Experts of a small language model: 16 experts in each of 14 layers, 1 pick a token.
Below are experts of layer 6 (counted from 0) of a mixture-of-experts language model. Rows are named router (the router's row for the expert), gate (a neuron's input weights, with its number), up (a neuron's input weights, with its number), down (a neuron's output weights, with its number) and show model dimensions 240-287. Each number is 500 + 50 x the weight over its row's rms, rounded and kept within 0 to 999. Numbers have three digits each.
Before each expert's rows: a language model's description of what the expert responds to; "raises" lists some tokens whose logits its average output raises strongly, later layers aside. This comes from a sample of Wikipedia text that the model never trained on.

# expert 15
Common nouns after determiners. General nouns following a, his or first, usually before of, in or for, e.g. post office, a name, contract, music, a month, pivotal shift.
raises: " and", " in", " he"
router:465531495507513405461478467420510556511511541499441399427516526450571487467524454573454482523511412545538500550482489408535596519553581393512568
gate0:548433470528497525578480543462499567512461539469480398531487496576430552473487423477517486458515485495500581474470540425547495506516501462616468
up0:528556537443573661443466516472494571523519480471454480555443441526423437555511482519502522515423472578551461588498483529570534444485476451485456
down0:503507544475468518552405556489470578409442522496445521411508441482489507495475513542427521567500516538523416546420497419565515490487520475443447
gate1:472493464530587500524427427553526433442530470425537518522504509381465522665418425565453424454499515511475527538493488423480518553565467509557428
up1:459464520591598493545439408505573451507505503466500390518466550472542613442450492629464445552504453505498564491473469448466562481558402439537464
down1:568446517556583553475526476544451472396445538521512395480502502454494544563398433480520467543513481484548487465418503465527547498488481550542488
gate2:395492502475469483398459455482472510538532518468457457502515434496473597498546512471570532457575504469501448480430491484504497497503465542499519
up2:597483613444550543506582437543532520427426427498544549433517528481570523445588481500491566525569521508492473551511519513511442530441540541500460
down2:542463540503439546539547576475581509481388402518546533514543464563479415421561522470482489488458480540509486548558538455464530564478600495430537
gate3:412552503500448580572604477478570499553537442542548511533565586478573553491557520621467416526539597455404526413510459547515497495512532458416439
up3:446466450491497458486473594537423604462466464506384443467540528520450463487512387478446503421545528534517535479459438452407529468538503379524589
down3:475520418495415393464508558426485494461539485529557518510389556467450493500432544423422551533576469532546491516511451522517453513477552571491582
gate4:482499509506545504501491518467402498412487510513517460488421425561506486503454468455489494487517537414513640466499430537483524427518414483509446
up4:536440475493566503494484479441485492514469485430522478517523448549573554481498455420542497554542517464494540512487448555451527450508436432472390
down4:539431435484523584520523551509447608442481424446436552545539489551570538562469508440527469426590526526546578606536519541480552520556498517490472
gate5:449516437465530538471507402564482488514477457479550441576388415499447435523556575422584566538477515415507546501569543489548507487503520546531434
up5:541442482436468557433422513512409475512417476511516470497504500519523504502486497574492425479519547535537481434512409576479482523489465424539440
down5:526545487532440530443437559464486535481549557471488516531586450502508558584478507483495534501521512551472399457476565439563456477470410482493503
gate6:584472440532582478458489460545504564457513445492490511556489453589541465480548506496510430579458473456496494546473488524540467518540465485509456
up6:610471531575428520438590608462542491510530493507560470551478461494558499521481467448573523464524519535509504593440454503477526404498495538538514
down6:499551488519463518531451525502485479478514477475455494496530515586503466523559531617553484481451448545574568518447478519458451458513548419544460
gate7:534469477423480486611487539441495527480528560495488459544442559522528550480503455537538429575443397615482450496555468482427435527500486494533524
up7:375468443472527495437487461489507535578499456557506526537405523537559587409555546553574478501485432478514486529551535402497447656482510420504475
down7:540469469487392515541420486516450521457423499547601595467466515460455403482547519481541443491576572528514542474417446464539569412571483498465456
gate8:511451434500552521632552474438578524549564472587424448436562429525494574489550447373497512522544375487487466544473485485585403411463403500480440
up8:507482346445594533490511508457496535590470490476472517579445430485477554471507587441527527494502524413580617489483474432521521495446550492538426
down8:466524493564528584504535440532514437513482453543475484475443514563456483534459503444427566525467404568547512503440408504535495470539522577530490
gate9:475424478501514534524434585554504496500493499528481445524505427519494590402516490447552492479617482419477526509672548510484459567486474533565402
up9:507490482390547465492450441484473610453445510546547441478492523509543598457572447517530481560502533459544530437472544522487494535494456478510450
down9:478528535603409492489482565527428483466466615517453505445494522524520488528508450488469491495561522509490526482504550385604405389419455494554514
gate10:495364442505455496461404505534437459575453539458480417499441501574534489404517506443480606533548482445533538407492501583486627520513467500432425
up10:514512553535538510594474498486496519491503491541579549501516446494465540534485511515514432448551473506440495512518515423578499460545514439551572
down10:583492471386479497462430605515461491526443548502544539490547472554566509471560504522502528517526505481485562520539449484531469473526511390481539
gate11:463480442578529463621428455535513494508567458458502483621514548463579503530471560610528518431489459492437469450507584505493474581576470498522396
up11:503467463498518441455412432548430444544504527540576432469537477529587491533467410473490512516494467479512575467521559472504586551491501501549413
down11:544497527574445428530574486517443423573442440452513560525454414497416639499508469526477519521525536484590477511602594509521456482485425476426425
gate12:508501537552520589517529512463609461435417375500386416520522472551426533548531561485566467457502422550491495497507436421530520494536467500559478
up12:454495466434552511495459498511502446548498457467495529454576404525628514539505474490456632476580525548561485523456462458448517482555494420529354
down12:519391412535560522478611481500509530560565446450442536520444529552490513505524494475525474458416483520493501548509490512480468493525420411520545
gate13:491481513542547547552404488497465526484487487488507465490489559519540426502593582521462528454564472360517505538572613500474456621431598497388512
up13:543431460544506459407589503492602477547482531424536520505503424546506556447530496458557475545462498436438521408476360562496561459536475549518482
down13:419457550531603536484650389652585426490451490518538512498509504537519486494461499579528441498471537531487403474500571476489500534491502515449525
gate14:448500597446504468553373450530540512473474425532607544582493487393560505461455490485508521461571427499495439458464539506504490495485502508515476
up14:530416520511469520498597552467459496543548471525375411394527441579416511548506513448521545449463574501544547471566424592444488513545496518424512
down14:537522486461516484489548572514416486511549432462428467497400517559392532494546447538498535378532590477496448483601546408509482404487539472536440
gate15:568382458463511482506543596440491597428472460433507522470448538515551444469422493536513545511534473460531473520530478449489474506492494532412473
up15:493539580505483514520434521383599521501481502440505528545477521494567524464494513445515562458541482450528496487535517577484482420394516528499493
down15:492495575564442536578538489556523439401504503580478456475537515486574561516457508542401576472459459586458536502522470425490494548540534560448508
gate16:527449498527473545527353488547400510520510471708449565569508535494441568491511531455597459398576586473487469447511517476491534479507453548540462
up16:549451443496553453516514527460522498506520510559438462550448530436472483484580503423454390444479547482531532480461476487474502414469537481580540
down16:387551477615444459431511574477512481554433549479548487485421479511511448503390464568493436592527481520504540559520498527538463443494437337552460
gate17:466442539526492534521535495487422513536462552583468522519435485556533555520438507517540457486497498531400575476543468503432415522446430551471608
up17:440550524441542479460483534394485539525485451506458443545548402523464568528455426550480500494580549532518482557483475444470489520590427551541458
down17:471569428533565403434478450464480459536523536555461481449433449588475579502474545561443507439515568500488543361443466476512469524447551558570494
gate18:511373508500485598501459468521502534494458370529553436460625508489535529487481482531505549544492551511521514530500558493432499625509493492461510
up18:540498532464488441446487462477536535556540467451441490520512480442474455585539468442502540547441503461527475459528592475543452470520457496513455
down18:557417546548502490502600441551444525511455499449538490495568554478425480479437586503483525504415487481463410492494483469507491613491434420483535
gate19:442520562575495473522549622606498475493491450532550539553473512476428509564455472553514482494530546450499461457460494488468499417494433462545590
up19:526497512555428512453500515515687466439487463541550500470431536461547544495525387522522578452486545407443584523459465549506515539506473522483508
down19:459602469534386462474396599439499490553470487440558564455493412489512525484461522456510513493455573567552523633585473488566396451505442450499545
gate20:494562466478527540521568693494515524426505535404543457515486470493577468628517482568520533561508473432564443482538549559453508535424569460459480
up20:500530592452495498474549493552553569464495535495459509433530515566519539503552513480533503455596535494500546480485527561513532463519520497548643
down20:450489576495482529536495627518537562444504480566433467546521497478495438521423471434553532504610428472482503486541482514653516452441479505518490
gate21:426519497453406533545466508566431627438443544482444529538508528435482527500437549499529436449513470440498630507578499518474535445473539497544552
up21:501491509383398465499491480548472551405450492514511505522500617435486486373505499552474462610533446400472530482492511498465537516508588508520571
down21:464471463372428484501482493447508537473567484493502477554545498471516461469520427540500500463519458475522545543462502542479517540487511515573442
gate22:446432518414462468461420474468527468505547492527516538492619531431571484483486726565343515486507530505484427549470558540502441601504466487467497
up22:409484475435479485553435478465503468498458443449502537485608573611474485334507588554443484466449456449511511460438593580545479510506584477440452
down22:556523559538552502516538547551468562532513518467460483464541472483577542404477411471499403535575454587489520490481489493560535426501552520572561
gate23:454440507445504537668506570466419493573488548546475544463498505481565477516480574532462469448511545509427507521502572519477452487507472639442509
up23:533511489453506501448506436522556518489526425562536557487431489431563531510501488469602528501408541549505572560486471527494531570463481477480572
down23:588535544504455497512498484480464584419496531484644551424461530462391512520496512466469480537521508493436575515460366441520520469472549432415525
gate24:467464500527510505557534498465476501566512515596479519476528508565432473463505546526504487444471484502485536475590550502532613587513493595554462
up24:458479494562503492443549546520533499500583485583615550504440526475560433533554548543570566553414470522539571460438496494600537534467546473516540
down24:582595466428594500509499467454526488463458490430587461468481459494560532392561524452594449494585544478561569490470553467504467560542441475431511
gate25:507468491417555489417401476498545475513493409507549539492412529546462507488544590528475514522525515463482651532518598407526527653517483497507442
up25:497465642526488524552501491532486503494501472552439430514491522553525535552433437488490498509480554552490463429541472646398400436433446509481546
down25:453453443474494560423502555505464455523409502579449560537522474383450513508425516556578566544526422530543523613561493537605575504578458455511419
gate26:545514504468502421502497572496441597502479489553480469568507379513356488583419435450418422477518513445478530504502537445514531473446460466472466
up26:460491521490551508535496552493488571497435520549476485559479494679503545524478465457493581458459510501468527452505487676514429365519524442579558
down26:515527597503478506490558515532495448434403430591525551532629418538512437492468494501428510508615405514501386573507563497567575473479524449506469
gate27:585512481563595561531428493476427424550508508470439517424480463458500422443466485489546444448485454411464449428589423471474461409504499448490464
up27:471516441531603557485483492536561536506560446438629543446476523594490485426531479503535415592448487474396509458525471471424426590384489520445533
down27:504478513541483454506538471421536563414455504452507497535586451545487487502567499528492612423529513539560493479383518492537479435482526388530583
gate28:450541456522548534496452549425518405558488531494526505470476385457551519576491440474533558487455541536569461463513414474576507573606425523416514
up28:490588416574468578432485481459489503499458455527482537495491458481482469574508423485515470521497524488461486543499497497527521540537409500505538
down28:477560433526551508490530608463547577447490605418503584511529549498495501501506494540470610628469451446503453568533570445533511405514478508529544
gate29:603435482527553470563446482490488566448424554464451524505449460470494676580476532462499520439624518459533527484535439504509492448523465521532540
up29:415500552464448505434519451484493520508504421505548524450557493459455477492570533573519552516536511472604488495425573495455514544429508458553411
down29:437474356433569523508524515364421552474536543382489477491601552501529454439609481517476541512470428484533609487467442525457504562502482463587605
gate30:533507441485584429502474544497569560552541513442571504474511466443598506557492509547486472512531476478494519535510466484491542512416536530502422
up30:572479423479578541445501492507505447415590561508543503477462539446523480518444513415484532515530475567524422492467557504483508464389494513510466
down30:449521429567514486545385480526525510513532434493612491397530535488485377452475423594382423542557514580522561500396440419421455496504538496482525
gate31:526403430498511556644442457511530587616395520464469480601528459545459532505474566503550453506528438466425603533615501486414482575538462529515494
up31:410520594510504451564462486516518479499387419472403477513497519502445408527433561512486406515459541499527535577498481525515455481526535547449534
down31:432570546563490584417438501438540518502468535466420493427484447465477443393643521622497485535514431520603388432506538420480519509484526507499383
gate32:430506583517476518450499415552465526547502601493500555411468564495483471534527431530508467457480533542465476527515502414465433459441522494510542
up32:541515502512490522571450472447412548393467447516594481415531528592446510470485505476483478479623555454434539457486485579447476524440416554453567
down32:467449542623493497465470482466435529593475536479576547479484392480535521544581437527526483559516535545533483497434437464380512536575472571468448
gate33:421445508449404468572480536520483551511354503512448488505551518564577517504626510448505518464563498535473447561573473509491534551476402489568512
up33:558467518446513482455512512584514467580547505502475530533504526469474462543546449546480424470412481527527506550599502556556563404474489500547539
down33:478532431563541491445525420510500508533429468442634412487530550518510490463446446518457527506535533597534501553477461594560564550581488449488504
gate34:565514559456493602533553457481525500558460576518438476602368387510463472563493471477515498474495480539478495458448496459488367394451543584552512
up34:527482485560495542498569483458588532540477524473508531537446423397413451579508403467556441538392550517445471523528521455452511427469548467528470
down34:489547557508513471423500470475430506506476509469492492533523479494457470469484452506465453531406421609462385559471415463480540404502476452610460
gate35:532511557542429522467445543399476498504421527584505472458432472516540528499541514492512508450685453508551481505474468524452475611463440525485522
up35:398497491531544526552530407524479534453546470362524579582544479508536517468504582464452426537512568392547536419480482598465491479584576477533511
down35:485459541467519597488444569433514532512486418515389558619514463479491590533492600501499501484431558462517458424656573488467396530476547499529473
gate36:527527437455580468450527431457498533451574551536515483484467413499537481463444505464527500545551456498474493510485397480518467480531454421438461
up36:526465466543471544468440515459538455562509512409524429434536455538489569501486427511496508592612557504498436541458520461430506476452472452463547
down36:530538476442532553564520431553528465468584496379473502475464477433466551475573516487554462541534456482449477566551545461483420534518454542525492
gate37:543595516435432514445411563505384561486484419508469546498442509463461506461573481559490526538570581460608585525487529579471480374449565442564521
up37:553464537363468421482516502403511426506511514497403533562540436521408461504443614530531495444496555543590481402436466417444543502564452490423557
down37:456525558503460586487379384537506625480532464478496498569535547497441466524573441475536488537451535456515473362407493584445505479536494429501534
gate38:494570562455488498481534489471475541448549532489458493539442471477466557441602503441543556458604506442481463498423515533476493439531448435589530
up38:510460527525542453470485525515541494516514484523564535531500563483488439420416486548504511517471523545508458504509482380471471480543451529544500
down38:428512492561537435578550492455516445509492408518540615487453499526524437428494615535448444478441434445394511603577454585456534495516507482485522
gate39:424407505494482533535543523519491515473481421441448522502588452503468499424442494487460554557455462553511546572502445521488459492506530507456523
up39:550567559491493459447443531478465461536438500526497478489480491515494470448451440489514484485625551470536452491517465493526594537476427480496456
down39:384543470551496471478485536565489445523582442460415386465495565529515536520493493373490462463530513477463498528445498472581444386441501595571491
gate40:449507504462525517536514437552467501462497482587438455433468526623599508448509444458479454465519425505468520482535581471526401568601616502456478
up40:494521593466479506457423530537435470490467459563496508467538476552486457614577482595462532495582492545508552521491514600498458570558571423530511
down40:546491535484604454532552502529548570480502524442432532553505496528491472475573547482593523478472546445525503453549468499452606462535509567418510
gate41:550472446538470435479469497513567517437406494371453467507532490556463472489476436457486458478550522492482483511526339524589513430511544477483608
up41:448457399549520556502586470482509537520478437492562520525464525500607512416593442497524522481436430500434488551486588446471502507475360457402467
down41:546542452472428448491493467458456463538550513504525563568548519485439513416514538584516500485498483559512406521521526530532544479523493471396470
gate42:638483385368540503465422493702523532529619537492584573514595589475536547577497484527497485516479557394418451497523506540490548514511467473567484
up42:499463626549514500477584558539456505417425459488472468475494550546491526468517472362495499456498496500491556509442495521518454512560534552584412
down42:509480541539451466450468520539545517484447572485482507523504446548543511516511336536568463442449491460484508565594498466488536422490416434404444
gate43:452439526533489524457446578478486564520472505493493436536520457505435635432476485511518466514607504517488535444551502603475449564546442493517499
up43:459483427543475537472442473459528479488479483469408499509447539468494560554444513425545497237496534519496481527501538554519405468469551517463527
down43:450539515550465490543657458471564566532461497474570555414414486498492511505555563522549429501471565512472549537484487494505495448506525448478503
gate44:416518459514501460557565513477513539525472452490566544530525505508440577489440581519506483457463521481447507511545476516450489506500397512511557
up44:591480517437548548492423540558475504554546547485419507424468416461494455524592456523563565431543529452465521489441542576496506546514446450550482
down44:498470427531473479464561542457528579390588476486436526498517473532473527477500534478431418428431473573562511447489504482501504534564446468491585
gate45:496438468494519520459456461570503507425470516577527502516553532493544505409498503459562516563429501543442496455502516536515521483413531518488504
up45:597503520478498461532488509477596573489443459493546487534531493446530511454531462515555522521491508545555563537522522386478551463466511524489511
down45:575577628504444511450587502546564514541509494440550552523427478506490541512508465498450489538509541415524510544476546586452496468451559621482431
gate46:514541541452476542506481535499472632530452460545558487415500537519524448524536521570590484444475427471530589332434587620521366577472514497605535
up46:517538605565505553467408549519523569554418544549502454499483488542496471487479510578570497528586495475424489474555479515502475576625502544574434
down46:448407467521518449429497523559643601492547467457556505512540512556349553507504504545520571527507546411554492525514533602518483519529479499518538
gate47:520449565548592455654608377521530480387408567543555481441568473452456503472517502544510483500516438482500517514469528461417451528535546532484429
up47:456444446571505546491501567539544587578511501553510438544565487536465616617558445463539529521498463559475648485517454421463453494464471497549496
down47:507522516491613529515476529460435520554512515512509492515331488507463544508507391451564509476473450461527514591488456449480521559598533519461467
gate48:505444480516518474487473459501507431574475538464542577516468493529545432532509519587521491436536453461553540484513484434547545515512501448440432
up48:469495525561584546465574539475502417486501481423478470549454533487455521518472488511497424496532470487542438546568581534490525503438602508476514
down48:568396514447500507514453554443513564467558449541414510539466512500463538507514514431472578482464498470538429535543491525473527506568511528508496
gate49:511554528617427449515512528484444505538502485510585564411486557469430471486433512559443432533552508587555514500532558403569544524526485542441569
up49:421562458489538497542550421457525522572502612572448439436523518554510472518400438545536446473505480428489499554496482534488411618479489517475481
down49:461502472494511519426472520420490466424421555460463469557507502525456483534430517481502574547586464490531553472504444511489489502620438499560612
gate50:521489505476543547511468456526468497506528436488430521496428416455495596550419542463496527498426503519540478538469524584540455506484385522506555
up50:438549519585468433434563413438514518357465468385445594469499555519546480480410487518531499564514520473471494493514439549418514480518420486519518
down50:560526533507463500502484493441457530493460509472437517485456522578527525495541527503536510475592468543551525449472525531545520434558419492452446
gate51:509503469554565487489563421581401533536460442550544455531464451458471479451460581458523523552473502501458575506490540494534467554535469478493578
up51:490486495473500532551496577529538432424468570449445464529502476508433511575493387418486438447455510429426445470551501549443477559409497638562491
down51:572534524454532531545479483412385527478452525465535466557577583419568541515499513511539508489452535474554566510474480526585478541486472465521602
gate52:477523495467492486504573499527538476443480532540529488508454537457494566596508592413552527493573617502511493404520413540536524411482572468400512
up52:482596584446522477482565456569455501623516493531548551539528481512546483478389549543487494517427461610471446538486507552542469578519443545526583
down52:492537498498485561408526392526472642472500445485521444555416507470538522478555517643510408463489505455450399478489511515543512502521506473518553
gate53:546463520423455535514509488455463556528539547577465393557450489535539515448533480577478511479493457586471522439531458552515469484446516561536493
up53:553538495487551483483443456487465543519523474448521373518380487426572437491585436545477484495453460514442621477474390424515469449474503489441440
down53:485577497573498488528390570507482613472425522514507578484537534529566460404491521638426423462487481514533497554489567515539427398506432533542476
gate54:561509476519488508543545509589429586514503573546453441610492443497394570528417576455513427425447516468459531406543553552434411510536456522541531
up54:451577574389512527506477460507489623443462517508429473475429545546468454543464533354461517574427530498576407462432531435528483437534510416467501
down54:468438556552419607558522567472536505523468525492482484375442495604503494539523442543498502459552437521593489540461452505495532496456561503530486
gate55:483517471435480445518470511543493561541518493453471528516435526443504528462436503483474440501520442500498568427584507466391519529542496482469455
up55:471537549542433490534605455475485490411594557552589468464499474464536503649527472544457488436435512558526425465456525596498443437490436444416475
down55:481526481580508496471608509506548458488540431459507441486455507446491510516482512487517587519420471560595484568515418473565491457559487521521548
gate56:548580532499478528591469511546391546485500543496426565481509552533586492532437516532472419432460488506474510526539496487546523397517525465543448
up56:504519503517483462336506497538543458439473498507542538442413474449418487495508508487511530573630557492481511543454486449499505491550468490413531
down56:477472517519478469474430496640541430503556615514481362414481529466482519550534446526520454577575512553457529429479527450501432396461613531534419
gate57:501456425533516523497521563493561527412537472560585523497453423484469521565410523504549484447451513501377528462524396476561492500512472627512489
up57:497436498497547536499515444524511576612446471483384511542559529472519547434537591520512503501533488472605535524521513535439468599440526449522449
down57:460580536474449438476493473518516535510517531497491473401515520456594489471510500493500530546453516494535456555597495520435527616478534564493548
gate58:461530524498481492591504458523596568485480515486548470509556489570507573485569554401598520493483516471545534544547555475514502462560507517621500
up58:498440527481558452496521449482459448409484459523495546440638480445510527567418480639461595554462493459457495469477469507459543507633472477510500
down58:490485530501532508516516372492500410507518465489469463429478583470486512471417559508470515447606516483459527483453427442585638508529464464499420
gate59:524508483458440535607370426478478559503404551425464429526508523590487549586501451487457443432535527464560551539548566472491449488501589487485487
up59:443411486578480568520626501531597433584510413537598534546466439506497469428438482468510499602449481473517506503478393498469530482461524509495489
down59:441452506489516495543539471571580469549475556549577526550480489427484468473522531520499531583478557475416542523543467483444482460486576501518552
gate60:532483486468476514474353470472479457501539568508426495506549480581490507517493536460461541536523488537435541517567536578470459513547447510410527
up60:529538548536562511459380497498414449457548562480447523482464517458525487474436537516490428465544548439534499567525531511479502530478557473564482
down60:451573484542498476444514485514488495546481504478534495439402539541507484493568443532519525613532481516402515545452511464512516513459483587460613
gate61:471571515509456480504465482501484459478466509511495513493498447493478419375450438595544468525577572423514492509532470344504540534486472479499508
up61:490478488479574475540484461546411493530523518470519463534437518530454420415459526495506497493398530411499569579507551406544505481513459446450472
down61:507584601423523580530574404606599474453559469515477544528538467556521499484636543464472583431456488472496493485506475484445556495404532398444613
gate62:468474521516448511474424514506502544532545433517548457575513532431452543432470507552421450405510489482543503483527520612448534528467517500423473
up62:438583531450554472525480547458576474459499506440597536529541629463494476485583494513480459525547507557503485475498450427479486523499508472642441
down62:430502542398477579506466497386489535483485510453555442547616509535531409420521544485533510511537446472525497458518433517507559486556578411538502
gate63:481459443536379505518448534556439532591469526505433606473489391571458591569466506559516550485487506448482445448452570427578552486489512530416510
up63:620557491438430513443538417458499536497560419510537492478563503540532451521511501505517590470502452484531402657434528448592551506481449526473390
down63:493501498522479455449466453423451596445559429486453530487381578502498488518439526478527595572494474519554476409509593484457557472420430439540452
gate64:493532527599394500411466524394507477533471554450466593452532475553473478418514480501499483495537511413515541470585560511440485564509419562509504
up64:490519470599420458391503528491560454522456478435529535464586474507537513471493494451510484615590586524371468515565498555448480564464379506504448
down64:456456599403482539445473542470415567516482424596421463454460558441455490559459546499448464600539450519420501482454458529476497438501494461461500
gate65:498608523377484435585473464496414514517567509447536536514487523523503562498505431547423486454599548426520583607521603528492505484448486479489423
up65:621546490485419512453571552472405550485492556479405473577528471543328499498498413572498492493457525499572563547665516326493533504447501501545421
down65:548484588536451550457575626436388530422514483426442489571471466489429437504402506505460488488504494560549507496477580527499481539581449483466552
gate66:466465496574471489455524487558467517584431305565584526495498460514454446453551566546488582446486525569502496466495485504519521528601465466551573
up66:547506562526464558514479527459516505527495568516518452517464503419529443517464489483462436575509506552528439531533516429516459541467460602569489
down66:457475506496519570545527527518592527399535421452467470506583445528518546513497555535510550575547507425488541529490519586426479617516427461516550
gate67:376541529503500474467398533465504552477562523397488455553436471466527472533388412519447414540550472588514443404567497461544517438531456556470502
up67:307540428532606420497538508512456432506504473565637511474579479496526446399542459469481454574501515390487508487412530532427531504486494467422498
down67:512538442445512496497630489557489465491465475428561538557489542521393559472557537496552487508525497503425432496492503529428538557493610589651578
gate68:422468453505498412513546435456565543524495506577503555547461496526555515501595554574531491472511475486508559386536433445488453579550548531438526
up68:453504403533462479544592442533495574465465448544468506542532512496497458590484519496619473367416449453504498517517538469473571512487538487489495
down68:542454552477532449412502533613581469536545488585519464510491439492495511521456531488513493523467561502448532504528484493580514412562508469563571
gate69:508526529460419596457467540500510420517467495429542576497487494559448434488488528547556470478514561497459505418518538490463451538504523520557542
up69:471482431443506561614456452479490494488451554458455473432451470520479541551546564453466560489485470474465458498498473496497551562520532519565480
down69:475545485511481583536506472518535443514466488458489531486490466515501433446493603539571553548549524393544595564560462468558504476560484495513612
gate70:456471451511529537552464527457414597475505550569553459526515458482427502473474524475537419445555554439465542396597528508439416475479445533529508
up70:550460604404459510476467460496445500578499480547602526498555448512480472460467466569424562432483521508477584518528558520440459540505459510581517
down70:439534471456425533513362511475443469472529544537560525439444423542415535521567528434391581589425590488506461492481429435447456503477520502432460
gate71:605413509515524530470582453459496528552440493451501470500516486535460525512443420436563507532426460473509505475469499485544496403509517473587476
up71:427550461566516473542471400510472580438488548428536517482473467452532462513534547378507423514471466456495522473548437500505500499426490579456508
down71:476550506560550462437598502540439399481589424552527511528502484548543491458537465494546356566452492454481515471451508410530491510512516504513434
gate72:517507432465479489478474495591535475483507533494546533484440516429454527529497489493476509486508476587506529544564536445525521562444537463512393
up72:508567468520479482533514506616451590502521494503508507512507614455564487557528494476446434513535443642444595623512506417454442549428557549512467
down72:556478553541458408478492550533472519524513563493593543483380548411571544459526492444626508547543522504465496440450513437397477435446486475572494
gate73:529450549468517471513421490503492547545422470495439482428532512529427506398615484545623498511507445498443554519497480422510454475675534460495572
up73:434483382602489496474459512438528512548518530472552438477479409514505491516495496531535571489487520482541612453502504425415544478463455462404487
down73:502566534549543526514543509542526388527507523531465411448381525469461566499460397449490502508559547473548522501493459468476628462445531541489543
gate74:431527464498464520483567503508459557457545134517479493484536437555537504552481466525473480470496519547459489494569528485527532504501461528485536
up74:550435549517516505527476575550457492447447539467480506559498576515446498450562524451482505501372421445573541460468522562472474504496546478464489
down74:505462504509445586552457495545502484627537544477515473510484471545585515506549518538523480456570561447459542581541480425528446528518486540524449
gate75:547515444474393521479531532489365477552433529520446527479477404547480576559407429489490453474490520508479407509565574506437466515490464480483465
up75:488533444477427408507523455498429508473452492533433523519446447474484489551466479471466538451436574489506474470507477488471529484513541459460452
down75:427521519520482482428542472461462533470414532488439501482406458437498457517504495509473412496489490560527442522418495585545482521558436442509483
gate76:558435502467547530507468469431500483451504509496529510520503443490496415484517514512556455556475556548481588456546495518388557500555481481566482
up76:487519502580503429448612530508541488493520425473433383475490578547518526610512454520454533570471451406532428447492536488534469537515496518388553
down76:421463535529514551537429500571547485527509486590454496477468459466423455462474483517440472541456466398487415539574516532585339404465474467409504
gate77:429501468472551477546403501486491528464443530485510403534417482495559458473529489572548453516562488376456502463525476504435497535410513518533430
up77:545525517517552519408553437422449578500497527458438522490530506441492546486484509486510484412457546527521534409542440444408486468562456513551518
down77:470525582499508424445459454503404503552507575535432445390467470437466403527482466480523485507546489478522487400427561540554562487520507501462511
gate78:461580421458539527593529488499546510585528488519328509567403527325533509483492517511526486542454510509494469478533584428589493486552461484510454
up78:534463420575570505495476463470502564502392508483525423452533496477604490432528474452507476560503464502464526459476497467527473516574564484539447
down78:476435386525499466507468538508491426476543556519533453482380582507506598611485529455504496504529495491465476487510464452617553494481480484658445
gate79:389416502579447528532469489498570449473492505460518494517493403524486517510450612567483371494577568495487544428511487461516429468465430462398616
up79:466512514546403469506591587550540455511543572441434569560494496520528557520535512535474488517439499484512525497507468441485540450499530425426501
down79:457484532436510489407479590433523534497465492565515466552415520515450529466543475494382552626452417537496501468499391544532521495527644531548487
gate80:530508490494577462551513468631583464498535383562488510514494537502526543556400549432433488494501548387455561506524551537488523401634607503565474
up80:525493505533450542438487514581491487524505429555467555517406516490478446620400518448502474442491491517419495506514580475513525384503522521476507
down80:547539579577543485494488443547538559464501536537424562517447536489465592495430436585460483499524494435508374468534586497527465513591453565429463
gate81:518418497494518444523524485585469506557483473556522532423395500483479500491494541464544542511491460485538488531459581474502575482478505480542485
up81:456564528518529506529527537451421496505515550496427452492376454438506490587536517508537425391433475468504428488483515571536384501550509452415538
down81:514461474415482471540527500464477564533376561427522493536540519485557496551527455552559510516590537516518468457518466503493569492513518487395499
gate82:493491457455561520599479453536514501423531526380502415511460503522485530437518453495578473520571476471434459500484571579396481439515450480644455
up82:531521539479457484460509539470442569547444526676449603439531496519507498545548525491464628460501512498546583502504463437579460499475464581464588
down82:398452478579590459439482568483386517551575387444491531526498513570638532507530570416574538469485535521426491511559500530431451598432575542488536
gate83:483514464502487528494614448489505519551532515534327541507509576560426483516528491422525442437514515507464469535464480661472498486532507586470460
up83:471519455503470483406530457494410504483600499514444490554458488452464534524491540587520499516493547557557437487503534467517495492535487504425493
down83:498517583446479499515522425451587487495569468450481484499440609512437404472442554447521438464430586497431484484439559545532473518530476492536544
gate84:530471567495496503498559556507495566530534497531507482449522484447529392380567434465506567485557540612474440444505528392535499493457465480501519
up84:510523546497525549518459386462541476504419538460546608510492488447563457434545521552518546526540455481626513491476545496505502550506455524486434
down84:490468512523536516509616469521554452559606473529449459435449481545458490570464469518459381477509483487447566408407446511431510568471497459458567
gate85:442509439500559492546488451537443499556520516522544513476559496519502449478500504406433443548514487536559484388591524448489436513450434517522415
up85:562509469552429416470498477466487486515522466462528490528439493367437511500455473473455425432535480498529449540439465465508541417447475499361492
down85:531500489519577592499574490536457519445598485443509390515440486541471475460421490528620488482476540460429528383487520499430489620468518509539509
gate86:465588496588507575493490610586425490548519532492368461527540473597489473573453462491478476436548505569509518520465473463566445432478520505385495
up86:479502529437534509513456493610518470542491497393413539482403525433391459489479459520490438344488562487461446462491503453518552416535527514478487
down86:474436514525452521467451462562495507503451574528411519530466481507618486559423476523510435593584567374502564499513535531540392498538517502474398
gate87:472527513430458492515508548599523561539549605530579522476489504462445412520374539553594416504453548462493511446462467565536508522439545582458484
up87:437541509399416496549570483489527571538410552549510550484500372512469546555524552594519509491482527529560480489467514568536532571470488511545493
down87:500497496446498551603436419501530447508473489491536517489420509424362434471534638500517531580493497522425530467414355523527504471493513570512479